Below are experts of layer 6 (counted from 0) of a mixture-of-experts language model. Rows are named router (the router's row for the expert), gate (a neuron's input weights, with its number), up (a neuron's input weights, with its number), down (a neuron's output weights, with its number) and show model dimensions 224-255. Each number is 500 + 50 x the weight over its row's rms, rounded and kept within 0 to 999. Numbers have three digits each.
After each expert's rows: a language model's description of what the expert responds to. This comes from a sample of Wikipedia text that the model never trained on.

# expert 2
router:450563521378604570436457506537604464484572443547419477431449554555548478551510570531460468505504
gate0:517531527515468478434441495489507465436509429577497504597422497475455463545421485510589473461515
up0:431456463559520463607435491482534506481459504467390399463483469599475486543471486387513504527528
down0:451470494508457475537419434486513456541581588549487491493495532504566431446476433576439522539447
gate1:374442442496439453496569482562491469557451425585461424589577491459554573488563498516527454499487
up1:564583458462451503519489507561423453476493499511520529526484499422586483424585546422491529449525
down1:472416590524392581497496458465375468594466508568587533475408504445504431564484493431439500495525
gate2:444503597402585502454577556509522526509517451516466553475459472453462509470553489494469464535571
up2:499495525458553538498441528514508381509545589538530470500485500506441477503542471411500530523563
down2:424454576597453516561559514528612493427558467503403498571440498406504529449475417525524518483434
gate3:515546565469477545471492481612564460497463440591426429494496535534458360538510553450584514443480
up3:449451526447528447586516510480460479436567484517508492493416480515520391498476520469477533509399
down3:488419449517505544508475519508476489461596482433423445395456420473625456463536445486448617586547
gate4:494408477431460527458508558470385533527585565539511577439593468614458493554394555562469561427586
up4:436562508506480494486497505526513444493503335564554483511517414579495437414519409364632552515503
down4:493486498436511473458600553501470529503563502510524522499619517555599433500491464569473412497495
gate5:509471573536506487541520474469513387448482502582415518443392588442433509447512522518545459522500
up5:476509505541535563532492430535498506474485399516503430494491539486502546542394512428519508509541
down5:479479507437483451429486540491503513488479483500560490575526569504439544507384488486445503447458
gate6:582513559507467458531552553425433466544415451507468469586538438505533488488478447588630598523528
up6:466501576566520427458553457472484529419442564570464449549476503528562535444527519516515454585450
down6:437489440523493454462501490506432447548461566497490485543424507523519482553545490503530442440515
gate7:520488589425524497488521537483480463508579476440467483446489471617509515428455417463496526494515
up7:533448505470441541547581402501508453576502524468502513489542529543469434468627631503515540500591
down7:544543489454455488568455449526434472533531491630484437413450441496619428483480545477485508517480
gate8:531552546439523492576418476493528502485411597500476511477547520534493441534510542494514467508491
up8:485483524437432591440489503512492509479464559556502550443561512496537473448544555481453481507526
down8:463651579507478513516577423534477566467483446424456447440387458401463558516421415556495528504536
gate9:532436467427462451451596543566420483462547579491559406468513526509514558431585471566498549577528
up9:491411570503549611412517479476523474477528472457504508480519533486584499451541612563533476527431
down9:447447651454531535615534588552544428415496452420520503452537582501464478420511562517504558501500
It responds to: Field labels and prepositions in species descriptions and taxobox lists, such as Family:, Phylum, Location:, Born, "occurs from".

# expert 1
router:536490463531419497518509471548371531512555572478492497510470569542452564481503475472364667566520
gate0:485445493511517544533537472479473406464477488504535571516548573578515473477600504455493589521454
up0:510541420475489515481592565492530422466437485512425494356459488541537536499565574484514523490525
down0:563472415581476469550474496472485496536528489495524585555462473526473470456540496473574476522436
gate1:575493504460470582535543426545490491459418534488458521519409500606512503527433538503490442523496
up1:448562458520451468470476562491536475460504441539385479454476528550475511527526514496576470538506
down1:463477520513421490445567541581443536472521484525514485642561457578405512466589538508495446551502
gate2:488523537523500368410471496476481395447522592431479556487503537434486528493513479480507533557518
up2:424489530567463396528532393547612533524491450519494424515453467595425462401446503460430503487477
down2:453434478507434552586507537467432508461439559491470545411554499506467467525551507488441480437578
gate3:508530454537489494450404418532457486560418510543529536506431475500518469438454514580537449582471
up3:451528546529471556535556426474483537481409520535435549554433441499507520484477459475480502570450
down3:445502494454535564555461533597464550449495464504470471463504564390495581492468549505505477487508
gate4:539520532484523432469396490419517524513637521469519621506446412491484550428447467594496521386493
up4:570488466558516505614497445493517444527561337522547516490485509435476520474517446486498495513574
down4:512548502521524450477515470505600397468516494498564500465565486438584554542458583565455469502390
gate5:615519498460569467544592543515594483529541424552576494442497543524544496440377504494439519505540
up5:520456577457515557443415471432421423529451600519465494451518523560457424432542418529489526517534
down5:515503513548468461435524440573481484489511528463513506507497614539581451511567510597465425495470
gate6:594391382484478483490511383474459478437459516577533398432449611542508524477477554505510513517445
up6:545591466470502465362478541482516496566487481419472449523593424455435516451466438513513508456463
down6:445513605540416506456517486600466497561400495486533516453499527538488396562486506510595491545467
gate7:493513536503457406514473519445441566457578568557553473523477568517549497552554505475583551470532
up7:542524531464499534548530509515533513481414436523595524418450460534474457509555590437472399512436
down7:565547496541538533461546407470603536582528496573530398561529508525441452580414472574453567565485
gate8:549493431483534504502521455593472620453485550569518537438487536499594508493480410511513417477546
up8:480522492493468417500488448544498543430503568540478517431531460518580538505365588495499466478467
down8:472484528438456477510570542483516544507534527467459560486464547500376490527408541526467471520415
gate9:562477405441447533501550526494372515417528475504429495546506576467438539467554542494436479475532
up9:565417483544397467458454458525519531524463391492502488545425511555449546545476496555557631515373
down9:509574424502516489483597527500487501471535506515470567511503569518568494540600521447454573570473
It responds to: Prepositions after award names and year pieces in awards lists, filmographies and career spans, such as "Award from", "Nominated 2009", "2008–2009".

# expert 11
router:463522452568567569500585474409410452556456489650543530534558457435531491568473580508521503432486
gate0:586452456550445431454506477418451547553540466455526487377529475587450541557435473465547564522525
up0:476387499534517503566512535541541581520514558409486524509579527405525407508517542501513491490458
down0:475489550548491476401537499457398502517553476419509450550496461443520457575526547490560408541552
gate1:443580577472578591532566438460478465448564552455514564505460456434484493554504460452495486507426
up1:508510536437540494534541464464555475427510479430518546556586463454511463470448456585467531502451
down1:399562505503531493526509553586470629526558464507575537497485501500579493353552532511405579532537
gate2:478480459389464458524532468521486472454482477558586556579539598459506477517509587448460504466461
up2:422512382553545531475466458580451414436483465440489558471525547403463424571467471456466475548480
down2:545431458481485562565499426484473514516463506481504558448526504603429539539471448492531499521415
gate3:451443568404562440508544406477513446459516513512419457510527463523481501455455433496507525561538
up3:501473532488454407499526419504488431398514501580584519516464572482552676462488519463392484545541
down3:463484543511446482423500399457552516508426534527492494485508456539560532519583538410500414525443
gate4:465450545610398535571393489406450430587529489505509561476517435525491473529543533417461565523470
up4:379597551493506528533603473527466450552627466472464572591531562479414479608529499554394593552536
down4:484588477421461458515471456514504558494460567558460585461502556505388574566532579536508562474416
gate5:469490481487399483497492522530529505501476484453556587480513529441469567489446485483518535519556
up5:467479509466588429504537471416487518562526598589567565457518521409536546578493415510520498565534
down5:493516495469466482478435587539480497462575493519550402564447536491578534507564451551482513470466
gate6:421434506467548461420494498534497511584410428589482504462477487555476467493457356442572540519424
up6:508577597514561511523492492414612474583531572512522510506479529432484452540427485570560466583496
down6:492517506519514479532435484486480504508493525444465596486457499503520590454430466495500407552583
gate7:450517531452479522579594436545547532487468508575507563518537476399537492523403473528461505563394
up7:464427500490517387522492383467494456498480550463449391473436533519494461500522447570413427466509
down7:526460570492476535516468518430438503495405542473494482490526523488513559539582538483516472486526
gate8:497518589526489558444566515475480487568576498498581586591539454493550430360492445501458522451594
up8:529529453513501466461436521455470515414513431548470473498490522541525578421495524421472463550388
down8:398439507479513434558494534475443521511490517510462480441473510552501374421501501468522481476519
gate9:597447517580592675557477580465497509559496475561538519505588502495461498475478476540471488579483
up9:556480469402502488574514393472526413431489506436495468429531527526551444464512540496519582397507
down9:415541582469555464586540511497574490535469495553540532476518438523523475484576512633440507518496
It responds to: Parentheses, commas, digits and occupation nouns in birth details, coordinates and career stats, such as "(age 60)", "born 1972", politician, footballer.

# expert 7
router:544511499474493417558466445531518525516475512471567579564480516511534501456597581425452502490518
gate0:455529514527523482519590452549479604518462563371508486508409501449435420452461531569515518536480
up0:544539431541452414517424454534543521517507517560551487467468534520538500570473479390521573402442
down0:479449646520548482454577571410403489545581477524516521544516477518529569489502449491482464485522
gate1:518506549420495491400509538460470444437502486483513541471481514444485469568585528531462474475495
up1:519518495421430561444411541466432501479523488509504488453511466538664445481543485491494486426468
down1:531436364537558538614449446503458507408542543385514500511463502581450558569452503531497534450542
gate2:524528549608560476443551550493470406506521533455484577489417502454469516431467497552522544500451
up2:431408521476491529554580474490519490481461533497613517490501511389517458430478465530455471435536
down2:516544526460525477462549524545473395546494611475495489496448551452419463510451480536457496410533
gate3:555414592518439517502570461544462365498439464481453411483501493417416473497455533426575529517493
up3:586589435428558520450548520514497477475528434528615532500421483444528410603500454495464478545570
down3:501478496510448509467565478461513525481480475395553484496501545453471442456467553537430490462555
gate4:526483397575538479412444491522473556489468496501479585405455516449542475433528507457505565495454
up4:456553598445546628486536520537502468576389434562527474509430547500507524459479610585421594561597
down4:505571515487512538488512597465505516552491539542463596588450456559512501413459523544522505494567
gate5:499544431489448541511511474493551413519511457512509554441531441549476460496627495464528514459583
up5:505531520549522532505581583509416534414353541432587506505438461525407506553432474550462455589421
down5:526508465592488467527570633476550612511429544460515513532471502525453537478543441448559542527499
gate6:463399512515510506547382496520515497430542474583504404552430508456433373487453510534530410496448
up6:537489648555522483503444379456500487433535537464568479550566489431450505383430487551486487552504
down6:487470460386481513474535513493494507409485426544515574405517501573627477511540454490502572538532
gate7:490535541492453444426523552498606437519461507506451487569504419486441530536510575476466487603452
up7:459421428482484475402552522544503521585454493527493521510473499504432462442529496524491476531419
down7:518466584582493500443396462463466435553628427523557457453438603478499517404510495452531495472510
gate8:565505418506594440407506543486433511467436464480539518436611532516576355467467444477509425499479
up8:497410473420505518470490338538501497462498506461418439603540557550458514478458597496457457541570
down8:477499516611448516462433576469492471573506451568503510522527516508493527505486498532445494458509
gate9:433524521508553503494473468471486478433560540500551418564397557452502436447421441596473427454532
up9:514436418511522491457479501493530569558509451463506507491623519531540567487561417415463542533479
down9:523471491551527541470485519504594469469448504438556480400568516465454519568614552470571520498530
It responds to: First word pieces right after opening quotes or parentheses, plus "See also" headings, such as "ideal", "antipo", "(ikshu".

# expert 10
router:561514584483497576484580466498538504534430516411495542469544484491451479545474533515541496431426
gate0:408520486457492584442597422455561492461489488507499476464505532547463663561490542611536475552565
up0:523423452461509481598442542478460397471485509505432479496474516456507529517497552424534481462370
down0:525577534453459499522457506519573578452554460532473475452530436549438566432464419493481516486634
gate1:554473465416568518499469491396452537620574492457396578503529508386505497421483519498484454460444
up1:525523519487540537438460445412534553495417522475422487514466544449493443462530506465470549465454
down1:474469487525476524512481469648531544528556545513437422519435443582560464497531441487467569603550
gate2:524425525569546546453442559551492477451527503553421466442567487532482590506378419538568515470612
up2:494521505459502480483564363484574595408458545425478585573595493486517514469401504487511453407493
down2:516489422437522467462547476655483496515432452501471586404597456399543540568544520459495501517448
gate3:502547472485531515521463526553486511474474495503578463478409501480598562499551419502551637393456
up3:567535494468487565515550441560551516559577517481485468427488548478439553497575490400497493524460
down3:626455487527415419498477515421585513520438492498492521587433504493505591583530430501511486521455
gate4:481462521456442573497535506506400559497488476526464536560513504602542447555497462554556448416532
up4:547526456594458525411457440470496422435459399510459569524545518518516555553430558494469478466542
down4:483573561334564520526528474504614535451379499520532513493501505464477462545534516517493578414491
gate5:515448461473418544508489454483463494476530610537582526472497549565547461513523482618511553431514
up5:471501467546523515572461429499426574494554436558505479526429454581493523506499490550464430407549
down5:502531577614555487517452564468447459524506438548511503590480555448559495501510504539424525479473
gate6:325459526501510436499482500425533539525516537578471505438532515501514510558494524421405465547532
up6:456450448484527522485549378487531417502471548528562502532453475411444595543515518588492477530439
down6:430440545583550455481475564584402533498427509527567530498534452530518464480500482513484432477494
gate7:548386382444547529531512499532568498413513455464520617483625453570525470522508484564472510445437
up7:484533595516534466516517500480537475522481481536552508543486480458618494460517440469536506548539
down7:449504470438565521485449501542475423546472474482497454453528545527548455484425568415536436464502
gate8:471462510503442454442527483480580448487476544461547600520544510440413406515493581453469519416473
up8:449447500434542497467512486518617565519545502446492568560548514438574433534470545478507529526422
down8:503566438494439591515446433459507519588443581552430442486572499550574477470465539511543442476455
gate9:536546484453523546523523545513508453503576558508554484575505524331502489465505568430466521480457
up9:465450565477457444537538569586547477597542631531437484525568454476528458515559513480490532491515
down9:491378541370424528508477434466443464420521533560561580404461466496583511493610447549483450452463
It responds to: Forms of have, periods in abbreviations like Fr. or A.D., and word pieces after capital initials in tables and names.

# expert 8
router:461421403484522504494383513492574446503555519471592512552505469399531578405500552566514504504523
gate0:394508541514511429433474454491520542514562481510554560526527528480499476520399555551517423466512
up0:614445521547571487497540564563488422595573514514462478514452411506541505472533466551441554587464
down0:528495496405595468448517392579528580576549450463479464507411465497502485467501526543482549456563
gate1:539419578603488422552470514473571552426448515512432582506400464590552484572470559433381561481487
up1:558485476484516454495429580500508404460380558544560574547470525565383578541574556444448542524484
down1:611536513471412450542475502487616457472505517501536521490514456568525453577492529354506496608554
gate2:555394527517577588472457474548528520423509590530497491543456541535501550491553465522501503486494
up2:453483531540459574563525546474533484536537486474521503534480496428492510564432476484512604493492
down2:408517468459535494597557620518524513577499479403476477509470555412487553511469505557567478497549
gate3:495460561508498463529460431499423539425461445483548452494413548504457567427487468488585372520547
up3:522414554478497493469502408564508453570514480527543558478465525486446498433501512508483516621530
down3:526510485505577506433408530578483461531410469493531480509402497515519540440502530518491533595541
gate4:569511486421513512523418558495483530569479484546548378435477462434521444510562420456462551533497
up4:549491528452432506540490548506559518629491430495503500581437505527508487460541493540480515624531
down4:563605455417444541446529474516379450493486479527541436530554404482535481479549504438525524505457
gate5:495463608532522513459467444549497560617582553535543508493516537524498512448439496538511543531473
up5:532469469444534517455471563456399503531548490549539458616516580552489524415488478544450443392416
down5:552415506527509547490535460531446484460488487520526508368545441602487406394537459607523531573464
gate6:508432441376459576436592401515452433455527535531660478470597512503554395450493507562470549431510
up6:550480472446520530435595425513439473564481544542664427485615554459545395480459505546520607428484
down6:508487432440487523513411487581451473505533386539387553475573562492474538456554480429518449436552
gate7:439485519467520535483477524409479534458529458540437551486546502542547427518430510469500517478558
up7:476463581512520490540528485542591592516600374547540530566507577457509537559493422488543406559515
down7:429505498605482511494523500540506487566509596487533536573414522543462627407448474472480527452580
gate8:448468565505541519345528511458419517507513386464583479561476487498545557496498450629443499462425
up8:538520463367498429469554504460484575495503567488532481547350485452579534499431494443472513438429
down8:482529509542528516504575512566470536508544504491530532527529604428537523573517458449481520504553
gate9:537556565478534504536559471449446549513466575513446472422514588429536568534454482468455552543512
up9:509539472481432535500549511506539539506467491511552533611537466569546526541438487428586513531524
down9:463474454523449513598477397475490530560556576487600560418506458495570516443535525506471473533484
It responds to: Leading hyphens of infobox and list lines, such as "- Born:", "- Formation:", plus odd mid-name word pieces like v, ri, uz.

# expert 0
router:459499509492492414463477444424570483491493536607468532490454473540493446552518443448570542563543
gate0:498421527513518555518493538576441502538590514464511474498472504494523555471402513542488492458567
up0:463429544510573503463514556521499518489567555528555444550504496491462478555441590505448566516462
down0:522558555439481541457452528476454614387515552529461511527581438533493459498428520485457503526514
gate1:498510522471520457607528424573568506507447490494431423505489489477621487506528552557517486466452
up1:588481524527524486490475563546404479471486438643442467422410542526536556544375508533555532588431
down1:519467587528533420480478533516484513484432446554584486504503445475534545509424554475568596454449
gate2:488571529546493456525453534542477519534544527542603536540439531503494510504509425509501485527520
up2:533457525525589468485433549466461577426461478507486592515546410508521532456382384518538525480436
down2:588401568490542556505513553546400541463368541472522565477533496452449494466439367413535399540555
gate3:559486495520492410434463476551491556480452427570495526450439421461515488466446498531560506543468
up3:566531515514502533594531518440421452514447534437583558547406526391580434571548458550511423492556
down3:535456567535439455460561542508444600598493391578491524522496464463555447562489494505499514461453
gate4:541467448428480556517500547481534503500429434495592502570506420447458482551514545488494535482489
up4:547542509451448481487460502530488499442563442477460468475447491356456522328526558406494493467595
down4:504499412548617510448463526559499508517417553476493523509547519474478550475584434447528543583489
gate5:602561455495452466559472524495646510465573533562521459503468458439504436477500540545503533562431
up5:554515560413559564435529469533544456475569463505476566484491565496511493498480526477485554524500
down5:595521475543506496429513531500548456469569371475442560533433415454518460504457487439496509531471
gate6:530547438508492551440564543482577465419480526568403470506515462507486566546445474532469509489537
up6:534493494463505573544609458483561536482514491529473389549457389427451535536460467503525463493526
down6:599550567372465480510510581530564537538532445403516614441460379506464536475513514606489504429504
gate7:559488487447463523456536452473506474413527548468519543482487488498501496376537461561482566471610
up7:474467562534524443495547463491536595489563467522541503501592403480414536435444506513546456534464
down7:532506541472493510425564553439441653493502553513550477542499486528421463464445481379434493459430
gate8:521405476535478515509475446513511492468413473506572513494474539396583445461539480480538534462562
up8:482528511526440595545534503523519466550427467535527467518484492454459451500464465489589528525575
down8:515431375515598490504548459508506464502504488597462562447479438532533452452527429468497392495476
gate9:452519365465529533547461603489535425524522458440438531564501539514459488546494571428485457529534
up9:584522479523525573476466430564447536525495559521456589541501453524515411481514601505353513537533
down9:468650410507494516432567532556525503473496504500540505579495565504407559460481585605431530391561
It responds to: Word endings and nouns in texts on aircraft, ships, fortifications, buildings and units, such as cantilever, armoured, turret, located, built.

# expert 6
router:568449501622464504476476449538468520499512478514518394520535619539551443516485528472518405462463
gate0:460589445484517471508423463537435487566600550559447547534444534554450551432525534509613600593489
up0:465638557457524555529529535457463493539555513544449512477423489532531535521634493496476496566499
down0:575550475468517514471483455418424494441503565510638454468396372444590467506604441456459559429505
gate1:467471567463407490487569474592455411447513523447481501508536550449481572469418425629499519553521
up1:541487478499546518430511519507532404478551502512484519554493521420453478498537457520493493502473
down1:506513447571410564533513554486451402448496563413474379521468522506519489564492567553481466558500
gate2:538499505570484480439517514443501562441442447516487447526560462496461446464426527465431536421539
up2:474585588566495481471477523523529524433511484441479459516503480607380534496512461484546415544484
down2:433495511445444485550537440503597547360479556497525480472521542543546548564491414511463517414575
gate3:523477480490529500491470491436511465478496502526538573476470495490446421484528424453530535428534
up3:538505514510483515421494388544485394488509534457444489454543503528441442491545564455526421527500
down3:515452509570487455409479447470521549534533492594588376391483561503544473522499420497453410483489
gate4:508459464452477489443487536501454543539527413481484504454548533542487449471512481535475460527516
up4:427391542542508532361496503358424522394568567574489481428485561518449558566642488503476527507524
down4:609522527484505517473480590501504436498604534626569523495506517533486523581625435564476604468554
gate5:597492542500509501506448429484473533508508499473503507507495512512497518435402446547448591478530
up5:536524517543459527497498526457542531449506471588488524485506443580556473497387490493541495515546
down5:500508478565424532516465393578507440479560471501513473490457542482534477570490504433458458497437
gate6:413498513506532432528521396564455449555519483539538491512492491462512435508438504548391476590447
up6:448474440491528578406556576480499511437519501451593524476421518588493454427463498444487545430519
down6:587585462549467483502523456500375405587538476529578487540553422522472458423419506530476601532422
gate7:533506492483494517421555426411484472503624399500525445527558503507445561462598474427424512602453
up7:487502518448443451460546516496428485488551538466481480454473481529480542451581394506499491514555
down7:445562475407582521513563505524508452482439468510458543508430408551502592561456477497508513580538
gate8:444510572462466541488458457507436479473519490448562492572527469513454487393520499539505459479453
up8:557474491503541465558484495492440420485461610468484514586477462402527618466502494497537507515546
down8:467437479438459556477474456515544527466587480508433518499463455539524508486547484597452515519500
gate9:499523535519512516471523506532423530470453476486543484541427551456540445494503560460628465647510
up9:472421590503495459526522486463382512515518420594513511490449516396543491453399488548444464544528
down9:449404546457533512557445471497571563473481454484400572476499530526524460520595494505488488453537
It responds to: Numbers, percent signs, pipes and spaces in population, census and election tables, such as inhabitants, households, votes, "8.70% of".

# expert 3
router:464491477540458569455568580499407558474497429493468467526407371542482526484489356484594498555541
gate0:601525477478469440541520497531439561488536452563524543529454563440544498525533442474519460512533
up0:469534561435454406456479516494618465491409597448557489479591612442480552471537467547426568477556
down0:467477459464476552532529520485477488472581461445454560564554403527535545495472518471475484430497
gate1:541528490559508468532453417526477500508504496424495501482562485439424530504461460543567495572497
up1:503581421525488496585472487582473518407573555524445473517573494592499420475544488445527450442553
down1:493543428478532579437544547540482519477555398546553529532370492504521503524478578397515502390471
gate2:487494467437469546501519503530486457580536456663485419565559491591534440490466480545525465611451
up2:444427554475484544460530539521501532431385485523559560542506516408504465511488508448461503509470
down2:579475487440435521510450451512521574473489563527442571451557546445598460491484484465532483495489
gate3:375442416541461544514485522479453460517393522506512527458561457430492440428544524502541586457591
up3:510526472543579529513494518609564579475409568551488508519491556481522475450549489494507493463458
down3:415484523477505422530547458488551543490457500535436553485528656407573453478503461549544582518531
gate4:543473532505566532364539497438489495483498587520498483533525473434508523409441540431491495547486
up4:558410493457579566512542467501592471410543558501434525480507471473482538408563501518522623495533
down4:468560566544525487503560493583549509496501473475489499514521474512493540478492517541509455576468
gate5:437444527464567485478529524424492508560484503510624589455460535388480524570568533543477551485498
up5:414404485437450573470545540561511585470562532491607460545590488473530514495514456545493478569530
down5:420385563432482523554490395471523519620501522485468455497526400513456389452491405457458490467393
gate6:554507463519557441554583473542485558426499462683511462495569559512467486489544502535605499556495
up6:558520492458502422509505419637508502629515556502476541533444575482441438476511482517561441592500
down6:498454464496479416523556448457373468505513522473450510536472488509411530449418487494512442484527
gate7:530493504427488458556446548585451458474566588471569493462483490498430465582469485509593526453456
up7:487518433541452462457494507521462492513469570464517510486546543513413478554412503526522625571434
down7:513523486490503554497557527564490489529384527593508513550547482398494559521495484428453485463541
gate8:474504463551593447570522431412504482497419561479423553530482460430506474452525437568462490428449
up8:517465469463462456472504483518488473487546477580445494392499513547416490576457509418485610481551
down8:471484568453630545539460473493468385514521464450428532496510454483537549501553559536506445455424
gate9:420445495470460586481494498503552487450528516540509451512482468536455500595422546512540547496475
up9:489560496435534507575538507488483504504528472395569580562566497521524491446458378495528486536524
down9:472529524459523521518523439422524508537519537495532491448426651453453525508475436506599531543491
It responds to: Table pipes, function words and name pieces in sports results, squads and match reports, such as "| 3 |", qualification round, Robredo.

# expert 5
router:542596537465510429504543536538532527506468466538523440536486550552505549481481356508504458479418
gate0:449492457568578526446442552469499499512510402573488431514445438487497518585449468485503631453514
up0:491476507536479462470432474482642436553501471464532516511513393481559449547478515457453482494511
down0:510508468439538523457524503557544514461569501468498487416476467510533552471478487516479510463543
gate1:490477422438569512525511549529534443431563505404500485502420574532460493509506435428513476474474
up1:486439479496539542554464495500404556553490575455514423577521481431524450505489484500534460550428
down1:480383481575470525545516411415480552494538496500540538475532547515412492514403509490502455554456
gate2:570470506626574615530515463580516459468434630455579433513488501520472516514498498502410571400499
up2:437539506484642582531469403542518452520438505524529487556484439497409528514495493472450462516436
down2:416438513537544565470488427444520468505444582442506541471518471537432536478503508508518527440562
gate3:565521565494609547363565542450551535419489670522495501542571441555500595459507504551485529437546
up3:560452484455570525462577508507470493580471525515521537480470467446439480522478395341533462568516
down3:530532586412463511525538591535514495484431518538543538355515504405554478533475515526622491495544
gate4:522501489581469493575518462560548492508493428461499525547563533492517476540558461547526519453470
up4:589554586510428537569571454501488452461534441517494476485527405378531409426536537550564515508492
down4:571492610496568518483536504544462423531484515403497548532453487492532501460583489545404502436515
gate5:391446516540581469442463488498437452459424394513547500430474419520524543469565470473586507419552
up5:490407550462419489552422466542450552502526566519440541472548464464473486544464455469458481490494
down5:486457435463504509507485516441505462455449540424448447607529458488495479493506434573528506482456
gate6:482510445583589418577504531549464442454430418437484551539470477548573588523510478564534518526478
up6:621507555466403535497546486470609564489560518488569514466465499517421462496572520467492525445471
down6:525437520616534518519478543619513510450460541478521503512512483373489509511510418504548596447458
gate7:571485569482526552503485419431485484576508494514584480457459440469432576466387557462550620402538
up7:435440467533432511442585477563513545521471498408476507501466419536529443526478448531462470534460
down7:478580528467531472497542602517474447557514568472573517445483540590490454504431496473416582428545
gate8:383525419464540509420458452438443466553497477433518516442534591451449431493375481546483436471483
up8:573554496490452527449532488458490535458485494480501511495512598445484567537531516432484466449541
down8:353478543568550584499495480476533433575596450526552540431513387524564586447532463514540487411494
gate9:532525497429626453486470468446518479445449415502477420500475366466479466550396411491487452553469
up9:464536520600554524466518503478402427606500467578626543464434555556496428600531512563412533564549
down9:527510480469450523487548427504441513466515563464503506524393494494527465462502502469542455567478
It responds to: Pronouns, articles and verbs in plot summaries and character stories, such as him, her, tells, find, awakens, "arrive at".

# expert 9
router:518438605548446420579515567457508579512433566467507507472621411490539448491492526504514506534510
gate0:433429598463413541524499584517519486413529499466508432601572405515501461487562323537655470448520
up0:444432499514499605373522507424540378519557534475574449491498512584412497471543507503517485532540
down0:552486488494424554491508537431558433450517496482523492515664534539493518523473559500535523521580
gate1:570429452410534496459534544500498489519462497579528509519521521522505394473558553476547495432413
up1:490389479456564401519496572461461493477586585550499478532540464535434440419505520509496456470542
down1:489544500539576450469402441479499494405584526502449436436479597482555579437420492576466505523553
gate2:436478554542418510518588477371561409425432454504510563477516485521419393466494481487477459436475
up2:431513519549577573500493530499590470594586535513479554531475451489447479524557522514574536473521
down2:482577517474403517448489497454518486498538565405421504557538495516618524511560579541492536460600
gate3:481519518504578563547509535460455583479474532536428482439568552470459436530474503551577545462529
up3:447426397535528527522412522466452556497439510553593478396489559451551448497524551529553512545570
down3:459485556592490540611457493614478526465466523485509431442496458495533509509471539403495526448524
gate4:501617452513567525519428512474537506514464539536472608506531536511490422414532523506504430507486
up4:375494539504493578509499489514449559579416534422441525464555460530566547432446450458528524456452
down4:382474555497515549459524604500547476522537507418502522443478587509468583506426523574415434505448
gate5:570550484359567456495609462469536476443529528453484540518534489497501461589486578530498448572510
up5:505486529659488523471521449494533605521558495481467487453461458449436484466499494502442450523524
down5:525427478470508464493448481498488566420532531437470495555504474523416567504532483464487484527503
gate6:555496487485494491504417426389473498519463559506569524468542544549501529509469438474445572553475
up6:507475481431500567434601499445507486432507469464626544555436374455473442398550501590521479520529
down6:546581507477524549497419547523481550498487499601545532526419461469476540382483486493517591486626
gate7:500525478509541452537424478478442446541578569538529537577546496492511478476445552428424527506482
up7:482530489513493570453535520403481467465467527489577472511565558621445527542410573433534511545520
down7:533525473489518467503526461533433405402559420499542446547491520536517546445536446468548457488510
gate8:584495504506478455521487509504507510475511551494501462459462462535506563448476480439545569537527
up8:527564544452416425517571468523482488455411492426535551467598503397572531451481495486493455537499
down8:598494463408575542407505505546456474450405456473414515539625401479474526516421492547449498438411
gate9:473546525501494434466574492507513500607469504495527531512556482543517393412399544533446571481449
up9:523500381537482577504493458377525542367559533422442486479559500474525574422413511516595493522531
down9:538553507458575520460534475531494554478590559476510518403415476523559523413481598573499489542545
It responds to: Commas after introductory phrases and years, and final digits in numbers, such as "For example,", "In 1785,", "196|0s".